{
  "num_hidden_layers": 14,
  "hidden_size": 192,
  "n_experts": 64,
  "experts_per_token": 8,
  "d_expert": 32,
  "d_shared_expert": 0,
  "hidden_act": "swiglu",
  "moe_layers": [0, 1, 2, 3, 4, 5, 6, 7, 8, 9, 10, 11, 12, 13],
  "router_score": "softmax",
  "normalize_top_k": true,
  "routed_scale": 2.5,
  "balance_loss": 0.0121,
  "balance_bias": false,
  "n_groups": 4,
  "groups_per_token": 1,
  "init_std_router": 0.00793,
  "lr_router": 0.000786,
  "vocab_size": 17667,
  "norm": "rmsnorm",
  "norm_eps": 1e-05,
  "tie_word_embeddings": false,
  "optimizer": "soap_variant",
  "learning_rate": 0.00746,
  "beta1": 0.95,
  "beta2": 0.95,
  "max_grad_norm": 1.0,
  "batch_tokens": 131072,
  "max_seq_len": 768,
  "train_tokens": 510300000,
  "max_steps": 3894,
  "dataset": "wikipedia_en"
}
Below are experts of layer 5 (counted from 0) of a mixture-of-experts language model. Rows are named router (the router's row for the expert), down (a neuron's output weights, with its number) and show model dimensions 0-95. Each number is 128 + 32 x the weight over its row's rms, rounded and kept within 0 to 255.
After each expert's rows: a language model's description of what the expert responds to. This comes from a sample of Wikipedia text that the model never trained on.

# expert 24
router [145  86  71 140 116  92 106  84 157  73 113 155 123  83 174 149 140 135 137 163 136 160 155  90  72 142 147 202  92 155 142  95 102 128 150 130 137  88 179 142 102 105 112 107 106 131  94  74 152 160 160  87 109 135  98 135 127 110 118 174 110 141 146 157 163 160 179  95 126 140 120 123 163 103 108 186 139  95 175 133  98 143 161 138 114 119 103 181 113 152  76 187  95 103 114  85]
down0 [124 193 133  68 150  76  73 114 180  93  99 101 151 158 139 173  82  50 132 138 119 120 124  85 154 117 107  90 198 146 119  95 156 149 164 130 137 134  96 105  90  83 157  81 128  86 187 125 177 122 168  90 120 176 195  90  88 143 112 111 138 127 153 166 129 121 128 135 133 113 159 113 103 140 116 124 107 150 118 127 119  61  78 160 173 157  96 111  82 103 151 142 131 100 133 168]
down1 [ 91 164  85  85  98 137 161 174  79  87 143 153 150 130 136 135  98  77 117 125 171 127 156 103 117 179 142 125 148 122 116 145 127 161 117 159  68 116 129 131 122 184 205 133 158  93 146 124  92 132 167 111 105 100  89 107  67 132 110 110 142 133 147 164 147 158  96 105 118 100 105  88 141 175 141  82  91 138  82  93 110 130 155  76 187 170  97 115 104 144 141  94 122 111 110 126]
down2 [106 120  99 113  59 106 111 129 117 140 145 131 126  91  80 121  62 144 140  96 149 121  75  98  77 124  98 194  85  91 165 132 198 120 137 109 134 154 147 157 127 117 102  91 107 149 145  63 139 140 202 197 121 143 128 123 105 115 198 166  54 120 150 147 135 118 120 121 158 133 163 139 149 172 182 127 137 129 209 107 142  66  78 163 107 139  77  74 144 170 104 166 145  98 133 135]
down3 [162 153 110 128  86 138  85 137 103 131 165 148 122 127 110 113 139 120 186 124 112 113 143 103 159 143 135 198 164 110 148 122 154 166 181 129 118 119 128 118 106 126  80  79 148 183  97 143 159 118 185  86 127 149 154 178 161 181 144 168 126 146 155 162 102 114  64 103 116 124 144 127 145  91 118 142 159 135 121 120 114  98 114 173 116 157 144 165 151 122 174 154 162 145 148 160]
down4 [ 58  43 155 196 102 109 136 102 184 162 116 107  73 116 131 142  95 101 152 135 102 136 129 161 105 129  75 100 135  58 171 221 150  59 154 100 139 138 110 143 141  92 189 134 118 142 125 104  94 143 134 171 104 134 123 201 123 104 100  99 126 149  83 110 135  75  80 126 129 130 108  70 172 134  91  95 103 141 127 115 117 191 147  77  88 122 145 124 146 160 126 144 136  69 111 143]
down5 [110 207 154 141 119  86 134 103 120  82  60 178  73 166 118 157 136 150  94 148 127  99 155 172 154  70 179  52 121 161 148 109  94 150  98 171 129  97 118 115 143 142 145 104 108 154 101  93  52 112 168 186 127 110 202 179 141 124 111  94 145 127 153 150  72 167  85 178 142 122 114 120  66 111 141 126 145  94  28 100  82 126 143 105  93 178 145  84 124 138 106 137 145 142 158 126]
down6 [118 133 161 146  84 102 127  75 127  68 122 186 196 183 145 111 108 125 115 131 183  74 119 135 151 176 143 191  67  80 157 169 123 121 201 123 142 143 146 122 111 158 240 123 109 141 154  89 123 102 129 119 109 104 107 182 142  70 126  75 114 132 101 132  78 107 157  98 152 105 107 111 112  78 174 138 105 137 125  87 152  87 139 149 123 105 158 196 114 142 153 170 128 130 152 157]
Description: Word pieces inside foreign names and rare words, like us in Gussoni, Qusar and Bhushan, plus some words inside longer names.

# expert 59
router [154 108 132 106 115 123 113 138 148 159  74 133 121 143 114 176 101 151 187 157 101 124 140 120  95 120 118  91 184 120 153 182 110 113 110 163 141 113  85  96 159 191  80 161 111 160 117 131 120 138 107 139 107  83 141 150 122 172 108 180  79 170  88  92 113  72 125 135  51  96 169 118  96 146 138  83 153 128  51 103 133 104 118 161 129 177 116 134 146 100 150  68 141 144 125 133]
down0 [159 187 111 160 105  56 163  83 127 129 122 189 145 140  81  94 101 171 106 106 138 150 145 113 108  91 128 151  95 147 113 143 135 159  54 173 195 115 129 128 128 134 142 109 113  61 112 165 154 127 132 113 103 124  90 123 108 118 126 122 124 120 183 145 143 183 132 141 158  67  94 142 135  74 198 131 125 117 209 204 127 145 172 115  87 163 112  89 110 181 124  78 146 154 152 167]
down1 [140 202 138 180 133 118  95  67 137 166  79 178 105 134 151  96  88 102 134 154 114 126 146 148  99 169 164 118 105 118 115 165 130 136 109 120 102 114  90 145 140 137  80  93 125 101 178 144 113  87  62 134 111 144 174 154 131 107 166 108 127 140 138 128 181 117 140 106 149 104 138  91  80 149  89 157  82  59  92 177 126  93 108 127 140 158 147 110 114  90 143 113 146 117 119 136]
down2 [115  97 126  92 158  85 142 137 155  81 138 105 168 150 104 140 159  79 120 147 102 113 142 117  87 107 142 140 104 114 113  84 171 122  96  59 106 158 102 176 125 123  82 117  92  72  84 116 159 159 176 147 129 104 190  89 100 128 116 157 129  88 146 141 102 117 160 155  91  81 168 103  70 155 146 144  67  71 147 111  70  60 161  72 164 111 168 111 192  67 110  79 174 131 134 120]
down3 [144 103  97 120 156 119  77  90 142  78 105 100 189 125 105 141 141 195 164 131 134 133 109  66 160 144  69 180 132 140  73 120 117 107 145 121 168 122 146 177  98 137  98 119 148 144  74 130 131 160 151 113 116 115 168 144 127 111 112 113 182 129  90 109 107 126 152 150 170  54  87 172 126 160 136 140 118 184 109 115  61 145 136 127  70 163  94 133 147 152  85 130 111 111  69 130]
down4 [123 109 150 165 171  93 110 150 101 101 146 109 135 138 133 152 139 133  72  74 126  76 191 130 151 102  99  70 116 132 132 191 105  81 100 135  81 102 119 137 143 107 130 114 156 170 146 144  62 109 115 135 139 199 111  83 151 142  95 116  86  92 106  84 147  94  89 115  78 142 137 138 110 128 113 163 157 110 115 124  95 174 117 111 128  87 135 120 120 139 145 117 119 115 173 115]
down5 [ 59 100 113  94 179  92  97 108  86 120 135 132 144 112 176 145 107  85 102  56 103 117 128 161 136 127 112 105 103 104 130 109 205 114 139 106 144 157 112 142 114  87 117 184 101 118  41 177 169 159 132  99 102 153 119 166 121 160 152 160 107 126  78 148 100 103 138 178  85 138 110  94 104 124 145 180 125 123 146 103 157 105 109 102 143 126 132 106 135  93 161  87 142 123 150  96]
down6 [153  99 117 127 198 140 126  93 144 150 132  85 113 165 138 116  74 138 109 142 146  92 139 137  70  90  45 174 180 135  87 147 130 149 109 104 165 170 110 150 121  95 141 146 128 147 166 134  76 172 206 174 142 186 138 166 145 120  43  36 133 188 183 119  97 107 122 139 149 140 197 139 183 132 138 148 158 100 135 111 165  78 126  70 151 111 110 146 144 182 141 151 112 171 173 131]
Description: Prepositions and conjunctions linking clauses, especially after verbs like due, leading, resulted: "due to", "resulted in", during, while.

# expert 56
router [ 85 124 117 145 158 174 128 174 160 117 113 164  88 133 118 123 130 113  90 169 151 145 135 141 132 157 108 122 151 121 133 148 117  94 159 167 137 122 115 172  80 158 121 110 145 150  81 161 121  98 146 122  80 155 102 136 101 123 179 141  78 159 129 122  72 109  26 151  90 115 174  90 110 157 121 109 106 171  85 141 175 120  91 151 117 174 155 169 175 134 147  47 175  98 171 167]
down0 [128  87 189 106  75 143 167 172 102 112  88 114 148 125 138  94 110 100 175 135 173 118 160 152  80 134 138 145  80 137  70 166 129  74 103 146  75 139 123 137 115 113 133  82 154  94 155 157 134 108 122 136 109 148 177 125 114  96 118 112 138 142 106 123 107 157  75 143 101 110 114 142  68 147 137 141 120 126 132 139  94 112 114 117 136 113 117 104 226 135  67 110 156 113  82  94]
down1 [149 154  76 151 143 146 100 145 154 111 151 151 114  99 118 153 116  72 145 106 116 145 174 164 166 109  73 116 100  84  80 148 152  78 145 121 127 138  98  98 140 139 163  94 148 149 141 213 149 167 138 115 114 120 114 165 183 171  69 154 144 150  81 123 150 121 145 131 145 123 144 151 219 155 122 154 104 187 155 100  86  99 154 124 152 124 126 131 149 142 180 184 106 141 128 138]
down2 [122 107 144 118 155  94 109 122 172 148  87 127 159 148 135 128 179 140 127 100 125 153 105 109 157 152 133  99 162 121 127  91  98 146 151 186  98  93 154 152 151 130 117 144 150  77 144 121 113 170 182 107 172  64 161 109 101 104  72 128  86 116  82 113 118 119 125  44 172 153 162  96 135 143  68 152 143 123  59 136 139 120  35  65 120  87 174 125  71 121 160 160 137 100 113 150]
down3 [ 74 181 147 168 169 106  88 109 128 149  99 141 107 160 173 123 164 152 161 103 135 124 124 130  84  93 106  96 141 147 178 177 113 160 144  93 155 127 159 112 173 159 204 113  89 148 100 142 204 155 124 110  92 109 105 176 103 162  81  78  92 122 178  67 142  73 117  76  95 175 147  79 109 163 147  96 132  65  80 113 148 159 176 127 120 112 133 152  95 129 131 205 136 113 111 183]
down4 [150 136 140 136 178 153 123 196 118  88 109 134 149 176 155 158 148 109 110 142 115 131 151 138  87  88 103 160 123  95  50 176 182 105 103 128 150 121 119 162 157 104 127 151 108 123 143 161  55 105  91 147 157 169 147 146 150 144  93 102 121 194 119  84  92 125 119 160  61 176 190 166 152 144 204 141 211 107 169 108 151 124 148 161 150 112 139 117 197 141 200 128  77 141 151  49]
down5 [ 90  78 102 155 158 212 117 145 197 144 123 143 115  98 196 129 149 153 116 101  61  26 107 136 150 136 116  75 159 125 130 107 110 142  99  82 136  98  95 161 125 109 180 122 149 106 142 125 179 138 158 122 161 203 157 118  88 107 138  88 149 130 211 110  91 104 131 113 107 136 160 127 126 116 121 180 121 122 154  88 131 170 115 171 180 142  83 106 107 123 144 196 121  89 112 127]
down6 [149 110 145 129 166 158 105 131 133  92  94 207 180 116 127 140 138 102 170 102 105 124  76 150 115 139 124 117 112  99 118 106 203  95 127  79  97 185  99 144 112 139  45 116 115  64 130  94 165 126 160 132 161  92 173 154  90 101  90 128 114 142 145 154 108 107 161 100 111 135 136 116  97 131  88 146 110 118 145  81 100 119 114 127 112 135 123 145  84  50 129  73 183 154  85 133]
Description: Linking words after a comma or noun, such as and, to, in, of, during, while, between, or, plus table pipes.

# expert 57
router [146 167 129  83 119 163 116 131 150 165 159  89 141 138 145 142 132  91 183 158 133 169 125  92 100 165 103  66 143  89 135 121 120 128 155 147 197 114 108 119 110 120 100  99 141 115  94 119  80 125 143 171  92 123 126  85  93 144 106 116  95 154 143 154  97  76  95 183  60 161 171 116 115 135 106  62 118 134  85 109 140 137 134 139 108 182  56 141 169 108 132  65 199 137 108 180]
down0 [129  49 134  95 156 124 128 108 162  85 109  76 150 150  30 109 183 155  81  82 124 224 152  51 153 130 178 141 134  94 120 137 116 119 136 159 120 111 134 115  29 126 144 143  92 150 143  98 144 172  79 146  71 152 110 141 103 174 113 125 160 142 154 108 138 147 126 142  89 182 124 129 113 148 174  68 111  90 127 176 157  67 205 158 132 111 159 134 169 174 163 204 112 130 160 134]
down1 [ 91 105 129 165 169  69 142  91 132 156 181 113 149 105  79  40 121 141  99 130 140  89 112 153 113 132 143 121 108  77 105  99 147 107  61 145 122 127 140  84 139 158 120 137 150 129  91 106  88 108 119  87 115 155 126  93 117  69 113 130 156  61  97 169 123 159 118 155 195 114 141 118 141 124  82 134  89 218 122  98 131  76 147 152 144 117 173 190 157 110 146  72 139 200 158  93]
down2 [175 138 138 138 146 105 125 115 116 122 153 149 125 139 117  98 141 139 107 126 116 148 123 134 117  89  98 127 152 151 209 114  79 173 117  96 127 162 153 113 129 177 110 139 138 118 111  93 158 162  81 156 136 160  94 204  97 120 180  96 145 131  98 117 200 152 156 132 119 134 112  92 121 145  99  83 137 157 156 118 159  92 119 106 132 115 120 147 124 105 125 141 107 150 202 123]
down3 [116 160 132 102  76 131 116  94 141 177 130 125 128 125 222 143 137 126 128 117 139 177 163 102 133 162  92 178 189 104 100 187 157 141 180 178  92 171 136 143 162 111 129 117 118 144 120 119 204 164 201 119 181 174 170 108 125 131 103 112 187 118 127 135 138 141 106 114 183 122 133  76  68 141 111 147 165  56 127  93  84  71 134 172 132 113 154 166  97  64 120 126 122  71 136  85]
down4 [103 138 174 117 152 117 153 182 161 145  94 121 165  98  77  91  35 197 111 112 150 159 158 153 169  98  82 139 106 132 104 156 152  67 167 122 118 163 136 131 132 143 102 157 177 161 186 196  70 112 130 140  94 139 143 141 161 149  64 188 159 135 139 139 129 123 144 143 103 119 110 156 134 145  97 178 161 162  79  99 157  93 165 139 110 161 181 115 111 157  59 114 115 168 113 122]
down5 [ 85 138 118 156 106 159 109 145  79 185 135 100 107 111  99 126 132 128  64  95 105 101 147  97 168 117 144 102  99  83 130 159 167 168 138 132 121 122  65 107  83 146 123 130 145 140 144 104 187 136 105 128 162 135 196 207 132 144 126 193 125  74 116  91 138 154 156 168 106 115 190  43 128 157  89 155 149  91 149 121 143 140 183 162 117 137 198 126  79 123 208 121 102 128 110 149]
down6 [133  99 151 165  87  82  96 144 131 141 127 162  77 142 193  58 177 136 127 117 124 144  95  67 175 102 141 162 113 121  84 152  86 140  90 144 143  92  49 128 141 105 147 159  71 134 107  98  70 139 163 136 156 120 124  93 143 127 168  97 143 151 155 115 175 208  91  84 146  81 141 108 153 194 173 149 177  72 105 146 107 130 159 188 113 136 130 221 154 149 142 118 184 139 160  96]
Description: Prepositions and connectives continuing running sentences, such as in, of, to, during, while, according to, made its debut at.

# expert 30
router [156  87  91 134 102 104 118 113 124 141 159 154 138  96  86 124 114 117  89 131 145 100 157 195  96  87 123 199 142 129 124 112 137 106 184 142 150  95  34  86  81 189  88 193 124 143 146 131 137 111 180 104 120 178 187 178 175 143  88 150  72 149  87 141 170 147 143 146 175  98 107 129 177 109 129 200 117 127 177 109 109 138 119 127 138  88 152 100 126 109  95 126 128 148 124 120]
down0 [142 198 123 112 147  86 130 124 125 195 219 130 144 136 103  90 100 120  85  98 128 107 113 145 115 123 127 125 179 100 118 176 165 130 145 100 160 183 161  59 146 151 112 140 122 117 107 110 112 160 132 155  73 129 144 127 138 110  72  79  81  98 123 131 148  63 225  92 100  95 150 125 162 144  97 116 130 120 154 144 126  98 134 123 107  96  60 115  73 106 156 141 123 116 126 133]
down1 [109 139 115 109 111 101  77 111 171 147 155  74 113 104 168 152 182 118 153 167 149 152  97 122 146  69 110 157 148 146 140 130  80 115 134 147 131 158 192  79 107 122 129 153 178  90 149 144  81 123 124 172 137  92  78 160  81 112 119 104 168  66 126 137 125 131 146 172 161 152 177  94 132 137 125 120 173 141 167  74 129  99 124 113  88  75  89 126 107  58 150  88 153 180 158  98]
down2 [ 77 106 110  97 152 156 111 156  92 131 136 142 117  73 144 145 134 126 130 140 109 130 181 133  55  94 116 159 165 166 102 125 131 110 126 114 145 107 128 158 162 179 128 103 139 162  99 108 139 142  56 163 118 153  97 191  85 102 124 120 141 157 120 153 100 130 137 148 189 196 164 123 113 119  73 130 121 149 122  83 104 172  86 196 148  87 112 138 184 191  80 141 179 148 170 171]
down3 [139 111 107 182 131 138 133 140 134 139 118 117 144 162 107 126 152 149 138 200 128 132 118 111 137 153 171 135 105 103 121 110  98 121 170 117  94 206 151 121 124 159 136 146 158 104 122 134 178 173  77 164 148 112 107 166  87  81 126 131 122 161  82 125 170 107  95  99  66  43 121 171 105 141 113  80 149 205 175 139 127 100  91 166 103 112 121 103 115 142 129 131 150  89 155 171]
down4 [162 161 141 126 141  82 173 147 103 151 101  87 122 129 163 186 137  96 143 134 146 148 147 154 109 104 151  74 137 171 117 129 136 154 106 138  95 147 104 147 170 120 148  81 179 105 255 108 104 106 134 101 120 106 164 101 143 167  70  74 143 128  95  98 138  91 110 132 107 153 166 153 170  91 125 141 146 149  85 182 130 120 120  73 171 123 160 171 117 177 125  96 128 102 172 116]
down5 [121 147 136  94 139 151 111  86 118 104 139 137 158 119 206 126 107 150 131 139 113 163 132 105 185 121 155 163 116 152 143 109  98  54  63  90  90 136 170 174  72 129 170 169 125 123 103 131 174  80 115 174 122 141 102 128 103  95 124 161 167 163 139 133 108 101 152 193 170 102 153  83 114 139 133 169 140 132 130 111 136 106 161 170 180 143 125 142  99 162 101 156  91 129 133 174]
down6 [146 103 137 153  82 179 196  81 100  76 116 157 141 138 111 123 178  92 118 146 134 114  97  92 173 167 126 124 116  77 132 129  94  90 160 151 201 184 144 102 127  91 155 139  93 125 100  95  79 107 104 141 128  90  81 158  69  81 157  61  85 128 157 117 101 141 122 116 221 138 130 158 154 135 104 113 141 130 144 174  92 121 113 147 114  78 173 117 177 122 168 146 105 133 129 128]
Description: Second words of country, state and organization names such as United, State, Pacific, Africa, often in tables, after Southern, New, Arkansas.

# expert 44
router [167 111 103 180  76 145 102 182 107 219  73 124 114 144 102  95  79 102 155 127 151 166 132  57 187 182  98  95 103 165 129 167 100 138  90 111 162 120 158 167 116 109 111  76 130 147 101 130 147 144 142  85 127 189 161 100 101 137  83  86 104 124  91  80 152 177 134 128 112 146 128 137 101  88 170 145 157 154  87 191 124 157 146 154 107 148  91 105 169 161 120 137 152 129  98 151]
down0 [164 121 111 192 154  93 168 185 145 133 129  92 123 132 193 162 169  72  98 126  88 170 107  85 114 126 130 111 108 207  77 164 105 152 109 144  77 130  67 150 150 110 115 117 140 130  99 138 124 160 147 193 160 117 126 107 101 207 101  73 102 146 178 121  91 136 134 108 129  93 171 109 160 127 137  80 204  89 143 123 120 147 134  91  81 205 144 122  98 117 107 137 151 145 129 141]
down1 [136  99 143 116 104 106 106 125 164 140 173 112 174 155 164 148  70  98 115 121 137 139 122  82 175 150 131 136 150 182 170  87  87  59 148 158 123 127 190 129  63 109 155 171 120 154 166  93 110 119 122 124 152 157 125 172 109  89 164 145 176 135 129 116 117 129 148 134  78 114 148 142 182 139  92 157 137 172 130  97 131 122 191 157 157  62 162 116 129 207 148  97  72 111 139 121]
down2 [115 143  67 141 177  93 140 100  98 108 114 171 110  97 125 113 164  66 105 143  87 127 102 155 174 114 130 193  82 133 116  70 125 167 136 137  72 127 128 113 126  83 157 140 118  27 169  77 180 106 162 137 152 141 180  86 111 109 113 127 135 106 157 146 127 144 162  90 186 103 144 120 112  92  72 158 153 108 114  98 140 168 151  62 156 114 110 102  82 165  73 166  98 107 110 133]
down3 [179 137 185  94  97  98 123 157 113 142 171 113 111 179  87 124  88  76 116 113 182 160 152  63 147 138  91 117 118 193 131 120  94 141 116 129  87  88 132 142  95  84 102 169 137 105 143 135  57 128 152 161 173 108 151 131 133 179 141 127 125 120 118  98 152 137 105 147 156 126 122 145 101 135 203 119 177 125 160 109 111 154 153 144 132  94 182 119  88 121 133 102 123 169  82  98]
down4 [125 110 123  76 135 140  90 127 132 148 113  71 133 139 131 141 101  89 164  96 115 161  74 113 136 108 189 155  73 107 137  98  86 168 103  88 110 147 130 111 132 176  93 148 104 148  97 116 199 149 159  87 122 123 166 115 137 158 157 164 101 119  92 152 149 112 121 140 137 142  90 139 110  98 127 135  50  85 103 144 135 119 205 160 105 119 122 141  99  17 103 120 114 123  56  80]
down5 [104 109 127 182 129 149 129 133 103  95 128 130 125 151  96 125 165  81 145 114 140 105 117 131  45 148 184 128 111 133 145 160 147 119 152 147  91 150 128 134 142  83 178 116 127  81 127  79  82 103 182 111 112 127 128 155  73 171 111  49 122 158  91 104 131  38 113 144 139  81 112 130 100 144 138 153  84 107 117 172 105 143  92  91 129 149 150 145 145 133 167 173  73 100 140  86]
down6 [170 126 129 112 111 109 166 176  99 124  78  94 129 123 120 143 171 105  88  94 140 159 136 118 153 158 155 126 136 168 127 104 101 104  92 125 171 111 103 146 131  70 151 165 139 178 115 139  51  71 165 108 120 100  85 117 165 136 115  81  96 162 110  67 114 159  99 162  59 123 111 142 140 123 209 175 117 109 136 173 139 134 100 179 105 162 138 146 129 197 100 144 114 139 179 116]
Description: Verbs of creating or reporting in reviews and credits, like wrote, directed, stating, saying, written, plus opening quote marks.

# expert 12
router [141 159 114 143 107 132 124 108 160 113  78 135 112 174 106  91 105 139 133 148 163 143 166 208  89 109 188  76 215 114 132 129 112  76  81 133 123 149 138 133 104 171  78 155  71 128 142 155 148 118  98 140 141 161 123 108 143 118 137 117 105 135 132 137  83 106 120 129  39 107 150 114  94  96  98  67  97 204  85 143 146 179 140 154  96 165 145 119 136 124 132  78 144 124  75 147]
down0 [150 108  99 145 136  98 103 119 154 160 112 118 156 102 134 125 116  91 145 117 124 154  93 120 129 155  96 171 193 102  81 111  75 158 104 115 118 121  80  97 139 131 125 103  62 120  51 148  96 142 135 153 113 146 125 175 163 108  99 156  67 128  72  99 172 126  99 140 175 110  71 143 120 185 115 126 136 116 121 131 120 165 181  87 136 109 100 152 115 140 154 173 112 115 151  86]
down1 [136 151 143 120 184 143  69 103 119 137 169  86 123 152 139 144  97 178  98 160 138 129  99 181  53  82 204 151 154 100  59 164 139  80  83 139 150 145  94  97 126 161 164 183 117 193  92 192 124 170  77 111 106  93 131 150  99 123 128  87 132 121 184 114 111 130 134 120  84 102 154 163  99 156 138  98 125 140  94 148 103 163 153 139 164 126  81 165 166 123  80 105  93 180 100 139]
down2 [192 124 156 141 144 123 114 115 202 109 160 190 145  69 183 129  74 127 115 137 118 156  75 162 118  99 144 145  97 178 112 119 106 110 122 157 122 139 133 178  83  99 115 139  77 132 177 118 113 139 154 100 102 132 128 120 178  92 108 152 128 127  84  83 154 142  91 125 121 143 104 179 107 115  56 117 115 132  86 131 133 152 118  92 124 113 165 174  90 149 120  66 158  98 115  70]
down3 [183 154  89  79 124  99  63  66 109 146 193 160 149 137 143 106 115 131 127 136  54 164 105 165 116 102 105 152 209  96 187 102 152  87 195 193 152 109 132  96 120 103 111 146 154 138 106 158 168 156 155 124 158 145  99 158 100 189 111 100  99  91 162 123  96 138 144 137 146 107 148  92 135 114 136 119 117 177 143 148 112 102 118 158 154 136 147  67 153  96 156  88 186 131 125 110]
down4 [142  98 144 176 163 189  73  64  81  97 126 120 132 118  78 134 110  79  94 130 121  86 115 176 102 120 133 148 105  92 164 136 169 106 131  96  84 148 144  89 160 129  85 126 101 109  93 160 124 249 115 128 176  82 133 149 133 171 147 101 133 119 124 187 109 154  54  96 146 144 106 107 175 145 103 140 118 156 161 132 165 156 168 157  92  77 104  87 154 163 122 143 143 147 105 164]
down5 [123 146  97 150  79 109  98 164 145 147 160 119 126 156 161  93 108 117 113  71 104 120  95 140  93 150 142 175  86  94  70  70  70 160 130 119 156 163 118 123 131 111  96 139 109 112 100 114 209 102  67 136 114  88 133  77 127 138 152 138 130  81 112 167 159 116 116 105 135 118 148 114 173  70 184 123 105 158 120 141 162  86 105 135 115 159  95 142  87 154 130 121  70 141 137  87]
down6 [ 43 149 136 156 147 183  89  78 100  65 106 120 113 130 145 128 146 130 125 114 163 119 141 138 158 122 169 115 178  60 125 173 123 122 167  97 191  97 103  70  98 137 173 155 128 225 131 129 145 104  99 159  98 183 126 158 109 147 159 101 122 123 121  95 156  97 114 192 159  89  77 140 100 140 109 156 126 123 117 157 130 126 164 124 170 164 119  86 152 102 156 120  91 143 143  91]
Description: Sentence-ending periods, commas, hyphens in compounds like air-to-air, list dashes, and table pipes, plus abbreviations like m., ft.

# expert 55
router [168 139 147 128  98 128 126 123  88 138 118  81 133 129 116 115 129 186 158 107 141 173  99 120 100  72 126  91 167  88 123 153  90 141 102 118 168  92 119  85 170  95 102 138 103 113 112 124  91 119  77 141  80  49 144  98 130 137 110  88 157 150  88  80  79 103 101 133  24 166 138 128 106 128  71  57 121 194  95 119 141 142 102 133 110 158 114 128 169 111 143 123 188 175 145 126]
down0 [127  71  91 110 148 122 102 117 166 133 157  82  62 160 134 123 128 114  98 112  96 134 159 152 161 104 129 102 111 205 108 178  78 113 155 160  96 126  93 167 107 118 184 148  95 128 148 139 145 182 190 120 139  95 151 143 116 107 107  94 138 152 160 139 104 127 118  74 175 145 131 101 188 144  95 131 124  77  67 150 152 140 113  59 152  93 204 127 118 171 149  93 102 140 103 102]
down1 [127 141 143 126 152  69  61 123 104  79 127 130 115  44 146 131 134 125 106  88  85 130 127 141 136 141  85 112 120 137  77 162 208 199 137 104 141  63  77 115 108 203  90 177 173  99 104 131 118 144  86 147 109 139 121 103 166 107 111  91 106 145 104 113  71 108 181 123 119 147 154 185 172 134 101 231 115 135 188 156 181 131 113 151  88 143 143 112 194 131 123 140 119 113 148 133]
down2 [171 168  99 132 165  70 117 140 151 130 152 153  87 178 158 177 161  69 147 141 100 125 116 150 176 171 139 161 151  99  93 126 147 158 131 142 197 140  84 163 133 181 167 135 183 137 116 144  90 199 112 125 149 118  59 191 144 133  78 146 174  94  99 136  77 186 167 137 132 137 171 108 187 138 102 116 151  82 106  99 104 114 160 159 126  92  81 110 101 205 172 171  88 109 174 111]
down3 [108 102 134  86 154 169 139 149 129 136 112 135 145 113 183 174 123  60 138  73  90 127 155  55 125 138 136 136 135  65 138  89 142 152 107  75 164 137 123  75  97 114 109 170  89  80 108 125 139 162 146 114 165  95 182 161  50 162 107 126  85 140 131 132 147 109 122 107 111 136 141 142 135 163 159 107 171  97 157  63 129 149 147 130 112 148 134 124 121 136 117  91 125 108  92 103]
down4 [149 140 126 158 111 127 114 153 139 129 110  72 139 149 146  98 120 140 114 155 132 166  51 126 115 113 118 194 132 144 131 136 164 138  85 133 147  63 126 105 123 177 151 168 152 152 142 138 134 154  47 157 168 142 106 143 136 134 117 137 179 188 111 145 174 218 166 114 123 124 132 147 168 152 134 159 144  42 154 114 124 104 106 156 153 103 106 151  39 122  95 147 173 124 116 118]
down5 [171 156  98 166 144 181  73 154 103 142 174 107 145 141 125  94 122 186 106 116 203 212 142 137  91  86 159 113 124 122 185 100 136 138  82 182  46 159 111 120 112  97 124 100 154 146 160 175  98 131 165 135 139  88  45 184 133  91  88 133 122 137  94 113 197 148 139  83  87 118  95 133 132  89 167 115 107  84 103 131 131 128  99 138 134  90 165  70 126 119 174 128 154 119 141 181]
down6 [154 159 142 156 129 147  94 181  90 104  74 126 102 146 191 133 131 128 147 105 111 157 161 147 118 122 167 139  95 169 137 118 141 106  89 113 190 131 117 113 146 168  92 150  83 168  67 172 166 111 137  86 131 120  61 102 134 162 110 149 102 107 130  83 188 164 110 217 135 122 123  92  99  82 214 116 119 119  83 199 114 103 115 179 157 126  77 104 109 102 104 184  91 121 132 123]
Description: Prepositions and conjunctions continuing a clause, like in, of, on, during, while, until, as in embarks on, attention of.